python train.py --n_layer=20 --d_model=320 --n_experts=48 --experts_per_token=8 --d_expert=64 --d_shared_expert=64 --activation="swiglu" --moe_layers=[0, 1, 2, 3, 4, 5, 6, 7, 8, 9, 10, 11, 12, 13, 14, 15, 16, 17, 18, 19] --router_score="softmax" --normalize_top_k=false --routed_scale=2.45 --balance_loss=0.0035 --balance_bias=false --init_std_router=0.00628 --lr_router=0.000274 --vocab_size=8192 --norm="layernorm" --norm_eps=1e-06 --tie_embeddings=false --optimizer="muon_variant" --lr=0.00517 --beta1=0.9 --batch_tokens=[16384, 32768, 65536] --seq_len=1024 --train_tokens=326400000 --steps=9977 --dataset="wikipedia_en"
Below are experts of layer 2 (counted from 0) of a mixture-of-experts language model. Rows are named router (the router's row for the expert) and show model dimensions 160-319. Each number is 128 + 32 x the weight over its row's rms, rounded and kept within 0 to 255. Numbers have three digits each.
After each expert's rows: "comes before" lists some tokens at least twice as common just after its tokens as in all text. This comes from a sample of Wikipedia text that the model never trained on. Tokens count by the router's weight.

# expert 22
router:121154156117089096145144118114158110052141150131137087133146124106123167166142086125105170141124106172158176116109161122110118127164099097105168105184109064118146128118131103184119071099086140099174102122130119129154150113171100175049078077108109236190094131079125190140148162109113130163158111129110130183160169206116144156086105146203105149109113152155096154075136133110102101096045131124133151124094147131161165092144136098105143103107130140171121161120135108150127111101060110
comes before: ",", ".", " of", " and", " (", " in"

# expert 11
router:167091129151105129156097141138138150064161046149090183126149113111018143109112110134080141111142120162166102158027108154077153106109167090124115106064099126149180159113127164149085136098147184136127157139129144144061135169148139118201082166149087119102115148131145079074129044141172152140136148143140104112065122130117170148102159189107155116129161148120123097104132114089100136135188153117134133108109119139152110204151160115075093161144123155138129108179156133152125104172102075
comes before: " the", " a", " to", " in", " his", " an"

# expert 13
router:106148160112180104148119129162207094094116132174108182181081101127168159160115118123122119132151175154149077166134102138097142125160144119208139172121176058160118126125153093141112174081148088104116106201125102115163176128127096149098174161085130130160100166092179099165119115114158145127118121146171123053087170114152174112112130140128073152169155100128110086117116088110143164086055059101164129121157114154155149125137075129119061069085168140129153141089127119123137105093154136
comes before: " of", "s", " and", ":", " in", "'"

# expert 1
router:110128082137135136182176098124132165173138104130138111094131135094091135139119075136191143149153119116069097149117159109079106149101117094170109079119117103116158152100117210085129218154200110160126129141133138071134122185111106134149101148146144228079149161089128140136078138094101177101123155112106149154078144170124149101098109092112191156094055125132143139113130112177080119118191219079130131107100129164110191079109157113122068127104161153147112180141154126123138157147122105
comes before: "1", "9", "2", ")", ",", "°"

# expert 32
router:111114151090166134138051175108122084120184130115060109155108156136132183120181111128108140136151120158070112162203147138121122182135173121158100089158150079136124091165109124145162114081195130143144096121148114111108169129127092137017166129134091134150102133067118115128127112074151110125169146125148126122114098144120160169124198142147158160142104100164190089147155128132099119128043076172074107093177096148131172090129095131163142127121166116179108179115098082174059120160135099
comes before: ",", ".", " and", " of", " (", " in"

# expert 31
router:155156124174149143135163133121122163102111048123058073080128136111065165138123146150110133136111092163154121169142154128115127129128108133150131171071144116127134173102162135148116135115083178159148177148120130179139178156141128151186139086125137104071193112138118127089146052152140117082088140123159171118124139114154155163146126123146165129173121110140097154093155169090129140096129140149148118132090132150143084117129188115082104133135146116169102140143115161157172104139139155
comes before: " the", " ", " a", " that", " his", " to"

# expert 39
router:128111147122140118183135106087095052169112139088117123117164105136166122069145150165118120072089133113157156124122124184154137131136130150113200150141181154162094125164185170179083095090142151153107139086134160151152123058092068112061173127173145171145129119121070124122114180165171101105122109119152125167146059169139140111128149155144079114136101143096136170150092110165146129212144130140109105120148126122117076097154126126134102132138114100111078114200186103126060160184144127
comes before: "s", "t", "d", "th", "st", "z"

# expert 4
router:154135123055123129119125100100147115181154115146150101085105122180170150106138131153174104095144155121086181141167114137164093119118158105133126147107099146144160146141138181080100147117124125154118111172124143097096144113118091112158166127132119161042088065131188119133091158131145062111110159170080100122110139138149150067204104083131170101062097158114166168092082131113136163169193108179173160139135123138088136147124164104096170134145183128123166169165149198123142139146101108
comes before: "0", "1", "2", "9", "8", "7"

# expert 40
router:115106125122102103115108093106138083179180182102133178056164126108142191141130109169153120148182168164127060130108140154153145110086079130159160164145114132164112142141124106110095117138160092139124054163168125154182101060102082095078171123153112156165097165051086055143143076107150094132156123130103168118086127144109130146103122165149124147150140120141120114134114150152094059094078094111160120133147090162155233182137089072107137086130127170162127167175099170097104101150097145
comes before: "s", " of", ",", " in", ".", ":"

# expert 24
router:155140080111160153100153087088145095064090086143087130119124082126112154125100100113145088096138189165145105165128145069140124111086132098145131115038111111127163149104106086139047165138083155060145170167166110162068151160099060145156158158157161059071080066164115124175154067131118126078150175127063134098128130100118076086195136129154078159105067137171143144145097118133138146140139139190126147126175140098143156143182145136126153113147121076080098114148188137125134093138128084
comes before: " ", "0", "1", "3", "4", "2"

# expert 30
router:175144154124107165133129076166139127103106181157217109135110130109145129128136079130094158168105130092147118142142130165123087130132138116092099162081122153136117180144139145125126075205103103132155164112098129127105140107200163103181213164069182109109078105173092143105091158164097105103091147052120159111141175164119098106154073118116080160143115120146146118059120121063157142212186196172136095114097093132128081151128129129113089126112085087107159094145110157147092163108181094
comes before: "1", "2", "3", "4", "e", "d"

# expert 36
router:108144146081168124143052178109153165089134104123099110168137130120144162163087099085138173175150133177065150136099105107105137162146119113142153094245116120088112097156150095187123110137160081159098042133121114089132146133113088124046100133115129132182103164069145162115085165094090160131178124146105171134121124174085092140074130196174122118170140177141176120144136182138094173058084092131121128095105108158139199117143161112163079104130124159109115133165154091111125159133149102
comes before: " of", ",", ".", " in", " and", " were"

# expert 15
router:134166143149167140079182150175104160157072116151173098177127166129144050113151182152127107139116114155126142140071098143119134155110147135153130057116196087056136137129091147137146110130142110092174140174134128093130144187110148114162138179133160088098168076123118095192142116191110105106100075139066053125138120147153097149149106099081119154184101100166153075123153105160112118141162165120104114159143109140083095096172051118150127101087135111068175131146117150100180102123179093
comes before: " the", " a", " his", " this", " its", " these"

# expert 34
router:117094164165188145115115169178169126155146167123178119104100126117180141143123170117145112149098134140072125092127138106116114160143068138136154138158088151155084149146141094160089072135128107141112131086142112141141120103123065137076073060100149131181072223121078180140149163110131113126131124184080112150147164169120077132099169062150115136170125129118164113124144157101169105128079097111055065106120173173074144160169131098091143119172091123113099126108181114102108168131097164
comes before: ",", ".", " and", " of", "s", " in"

# expert 18
router:109112103159091094168160146099141120080108160099056136134124100071152149127145113125127135134145101157148151134125140132138154152115153120143105130192131133117101053155150075123153161121136166127122148150127135084097106170132082155076131077163074139138142114094138109087141106113152131122132145114131114119163116092098177130124148129150183089093096109168101181125152144139134155097111115092113071133111154119124143091114137116164122104069116091101118137116193076120076133131094070
comes before: ",", " |", " (", "'", ";", " ="

# expert 45
router:148057089125110166143139166131134082146119144182095104139152123118127158111167120107152137142137130146108144131098164112124129137147143121096124072174134112146123078163120112115195155102139136112140125108116161094104152172093070166110118056153090096137118152125148121093131076069190134137157076142159123111135105121089146121164125183161185120107129117132203150160098131119171185072137118105116144163152130120131131074113132113196161157079122095116102122071187107131124117076143122
comes before: ",", " |", " (", "'", " and", ";"

# expert 44
router:122131175121132136129117112085131117146129201172201179145119120075173175177068094190093115155101087139135064105144090179179141121128149107141133186153114147169112099146171104145179104168071109168101142139196117119109111094096116111194134149096114085170154138179111164107147135121151125119092150098139157140051064083117097179129083087172076161159149065130118107140113151097150118194082094106097113131184131141120098149098176108118133146108097115120149189089092109118138162087144094
comes before: "ing", "s", "er", "ed", "e", " States"

# expert 37
router:094187161131147154161113080185161149071133030178106116155091127138105122111106119095146151134141096117209158146116109116141145132139146105068094118134102144135155169142121155145151146035177139149118136135137154109105114111143116150103127160118103111121106143163128169169127107172150141167132098137169082169161175138130189167071108204150089097142150106127163144089168145141163135128148087128088106126116166076115103111145058142062071153137210075170125117098152156160130091107120126
comes before: "ed", " in", " by", " to", "ing", " as"

# expert 16
router:178124148165103092176106136119077118091155109128139086124141159061143123158139078147159162138115154175138105158130136103153087148125098130116111065114080114134143129140142057126146121166147114131128082107083137134139172140125131173107096149131192177102115086091162099170119124116150109133070126135082127154146109141104150071142133136083153142081033172090184131116185141086144117127160159209181125180130101167122172145132070158149176124103099175137134153145163112079148138141139152
comes before: " |", ":", ";", " (", "|", ")"

# expert 9
router:098138112178121121098142150114139150099075093107173144121097148087147159074168089096183157158149163099056095125104015126146099075145146087141099068108115122095139150063139186064112165146124063097079129144099111103163162195129111156117140140158107151108093148120166124093050171118111140119141144128117159093148135135138100118116165041099153117056105133176143131158130105138107202104154170117164141104128101113178147124133131131126149138108100151067173125060197097093158147168062100
comes before: ".", "\n", ")", "–", ";", ")."

# expert 17
router:136119133156122060162127126133133127163166197107164096144112151129175054095138170143162114122162163153069099117115119144137107179091097142130112108107159110060130106108124120152115070116071130146111145093115171133150144156097192072200145132122142116142094103161156121167078140148083096082154115141104110160161153137136134109138097062102090120095119149072164106155118085119082131158103102086182159133098125155135099150188094112181122173105113128100127169121055116128172098101174127
comes before: "\n", "|", "-", "The", "N", "D"

# expert 26
router:131100117177124131200132050111138068121138117134111134140152058176101156092159101100143092131131177095188109152105153141087130130142121122119174079061113135111109103165074101076160132138160144065136156138138115103114133154128138075157129149089126106068069134128197139078103107117071153133123138121061044147115124128111117101162093125108170133121143150129167120121103111121178134126158140148169143047115128109102112120172093144112138133113111106123131154110115194176135115073142145
comes before: "1", "2", "0", "3", "S", "4"

# expert 2
router:194123120053135142092095133114100098165148163191149133130136061087098192120151180106166104093119169090096157124165100158169131126113090152151147143122090108122106174156153182077104172171127084119088116148170147084128126135149136139099091116155156148059153084140107136101063152137120076059069150177144110109143158137108155103162093156115190156058109140160163132143087104167090132195193133157195132201101145138117107166079104129116123128161133123083140071179183101158143147131114162
comes before: "0", "9", " |", "–", "8", "6"

# expert 41
router:171145144142121127100087170178069168129128064089119144108164151210134128136156093140102144119120070099096151143130105139155059197124129127095097124154127086158076157169171141159176155141121098107138084115120146135115106105102122146131108137130154150164106177139156150126163194068145115199142095128093106164175122077102177118128096116216151121153129107076084166076145100120052100209142086120162159173146120073070118109113101165142158127142129172111123129063185152130130159143150098
comes before: "9", "t", "0", "8", "e", "tic"

# expert 3
router:098137136178123160128116114117132062162151192087199173107125108071134132129052141132161157086141102125133117124085167156153129082139100143063109184139133109107154117162130085124117112112166082100102102093154098135153118080093137101139154161126139136170120165088123103172157177173126089095132129097145150170128111139162159114125119129099099137146131176110172122094139097125103094095135122196138128107130081177142214125115102177138166137166151117117083165129057168171145133155159131
comes before: "\n", "s", " of", ":", "==", "See"

# expert 20
router:092087102112167174165195159124111155124111164157122128084165078087089145115092136144136135080117160081173144163065186147104142137108114118153122060077077158116135078099131177085111107142113178080116212170088052095166109146174179100106113074110163141077131120141139129135132076106131158135070153111095154085091141148212114085156125162114162162139110111134090065080097113150164156123169196127156124063087102099138085084071089093136092087135100104130170095086137190130159159141152139
comes before: " ", " first", " List", " \"", " A", " United"

# expert 8
router:149157113109153160060115132071087114190093130066164166079105158113137150167143096178139141152113062138108155118166192146148112140124076120062158117146139155125066158128140052101080121154128123117082096143098110140185114072127061187166103104149105093124083187172089079136132123134132133078111158114141185109135077137112110148106138095158091116105147186140111178196102097075178124132105131119094138139161083147137138198092195121083182120137162101125137100104137134148185160116108087
comes before: "1", "2", " of", "9", "ing", "ly"

# expert 27
router:108126117152120127129158149091161190136090056129121095189128137102157114127142183099115153150101134172169151164146127114131089148135158104134068089096136126074112167104125112145082115142132126169117132141085125162096083110173195200128072110090157134075202143089084104169120146125110175144143104111102132095120061120107094120101162106102146125200125143147087109142184156130107142103169170128165169143096117117128121117124141130084089171173135195145116099181130106150134031165144138
comes before: " the", " and", " a", " but", " he", " which"

# expert 14
router:095105076106119116097161196160107119096105119129112153084168091158098146084152063098157131090136143138054139150128081094094142129179121119175115092166138148131129081139152135137155116122135082167093092133154165069140114136189188092165107177133158102109186094147163090079093110109124125092110138103069119141111096109110129128109154208146154180158119124127184065127101107096119138140191131174193145169119140111188109066111154143190128099133046146140160130150130103189146127190185119
comes before: "\n", " The", " He", " In", " It", " She"

# expert 7
router:142116187169092143095105127161123141130111082104119104114161150132120114104145104128135112155133137118111137077106138149170166114076142142132125091100102153136173103117141100114085090096101089130083086147137115132172112165090172127205112122166108164184128167083156153134161130157166188126109119124148150171095136135095145085110092096140114095064041140063154138069116168100113116134137135130115168135183162191085123199128146135167199143100191131130055119111087066069119152137144132
comes before: "-", "\n", "|", "==", "The", "==="

# expert 46
router:157077150131131077175060122149123105105160113177094126135086118153157160128145129166105164170122146153105077140168140071105116174131159149121124115194067131162179060153107086151185165109172112167114130135155167142123146084141073077045130118150098191141084132099104154135168142109101087139123143137135153148134160138149148133073095124137135120139116064065171135126147102145171054115092147147065137166100169128115173092108092102152141119148082115162116144123112095189093097134083098
comes before: " |", ",", ".", " and", " of", " in"

# expert 33
router:183116154092137114135107137113166127081141079101147139168125129151099116151137121099098122085116157138088145116092145128098127152134162093161131060131086140113165096124100003168138188156087112152129127141136162119025211135129147147105204120159174110094093125136130113148153135162129146135176135158080137139094126115117083101128165198137131143138106151136146119086161089140096106103177150189113156102176162095135151117101142147171228153130159086108042116191179099108121031163182107
comes before: " |", "%", ".", "0", "3", ";"

# expert 25
router:146115096142093132083148156122094097148124061140093190093143143114092063162119148140091066145090136127162115136181137132100102152135146177070125153056136157148144104108108163179146123187112123124174101096116102097103170086139218094143089186091141073087100088090122144115139159116097109160133157161117122075144068114115074133119140057138114128112194162086138131113159115122175095120141127098129158114183102059139081176123160098133183138129136140082134142149110120076167144110068163
comes before: " ", " \"", " Team", " Title", " Name", " new"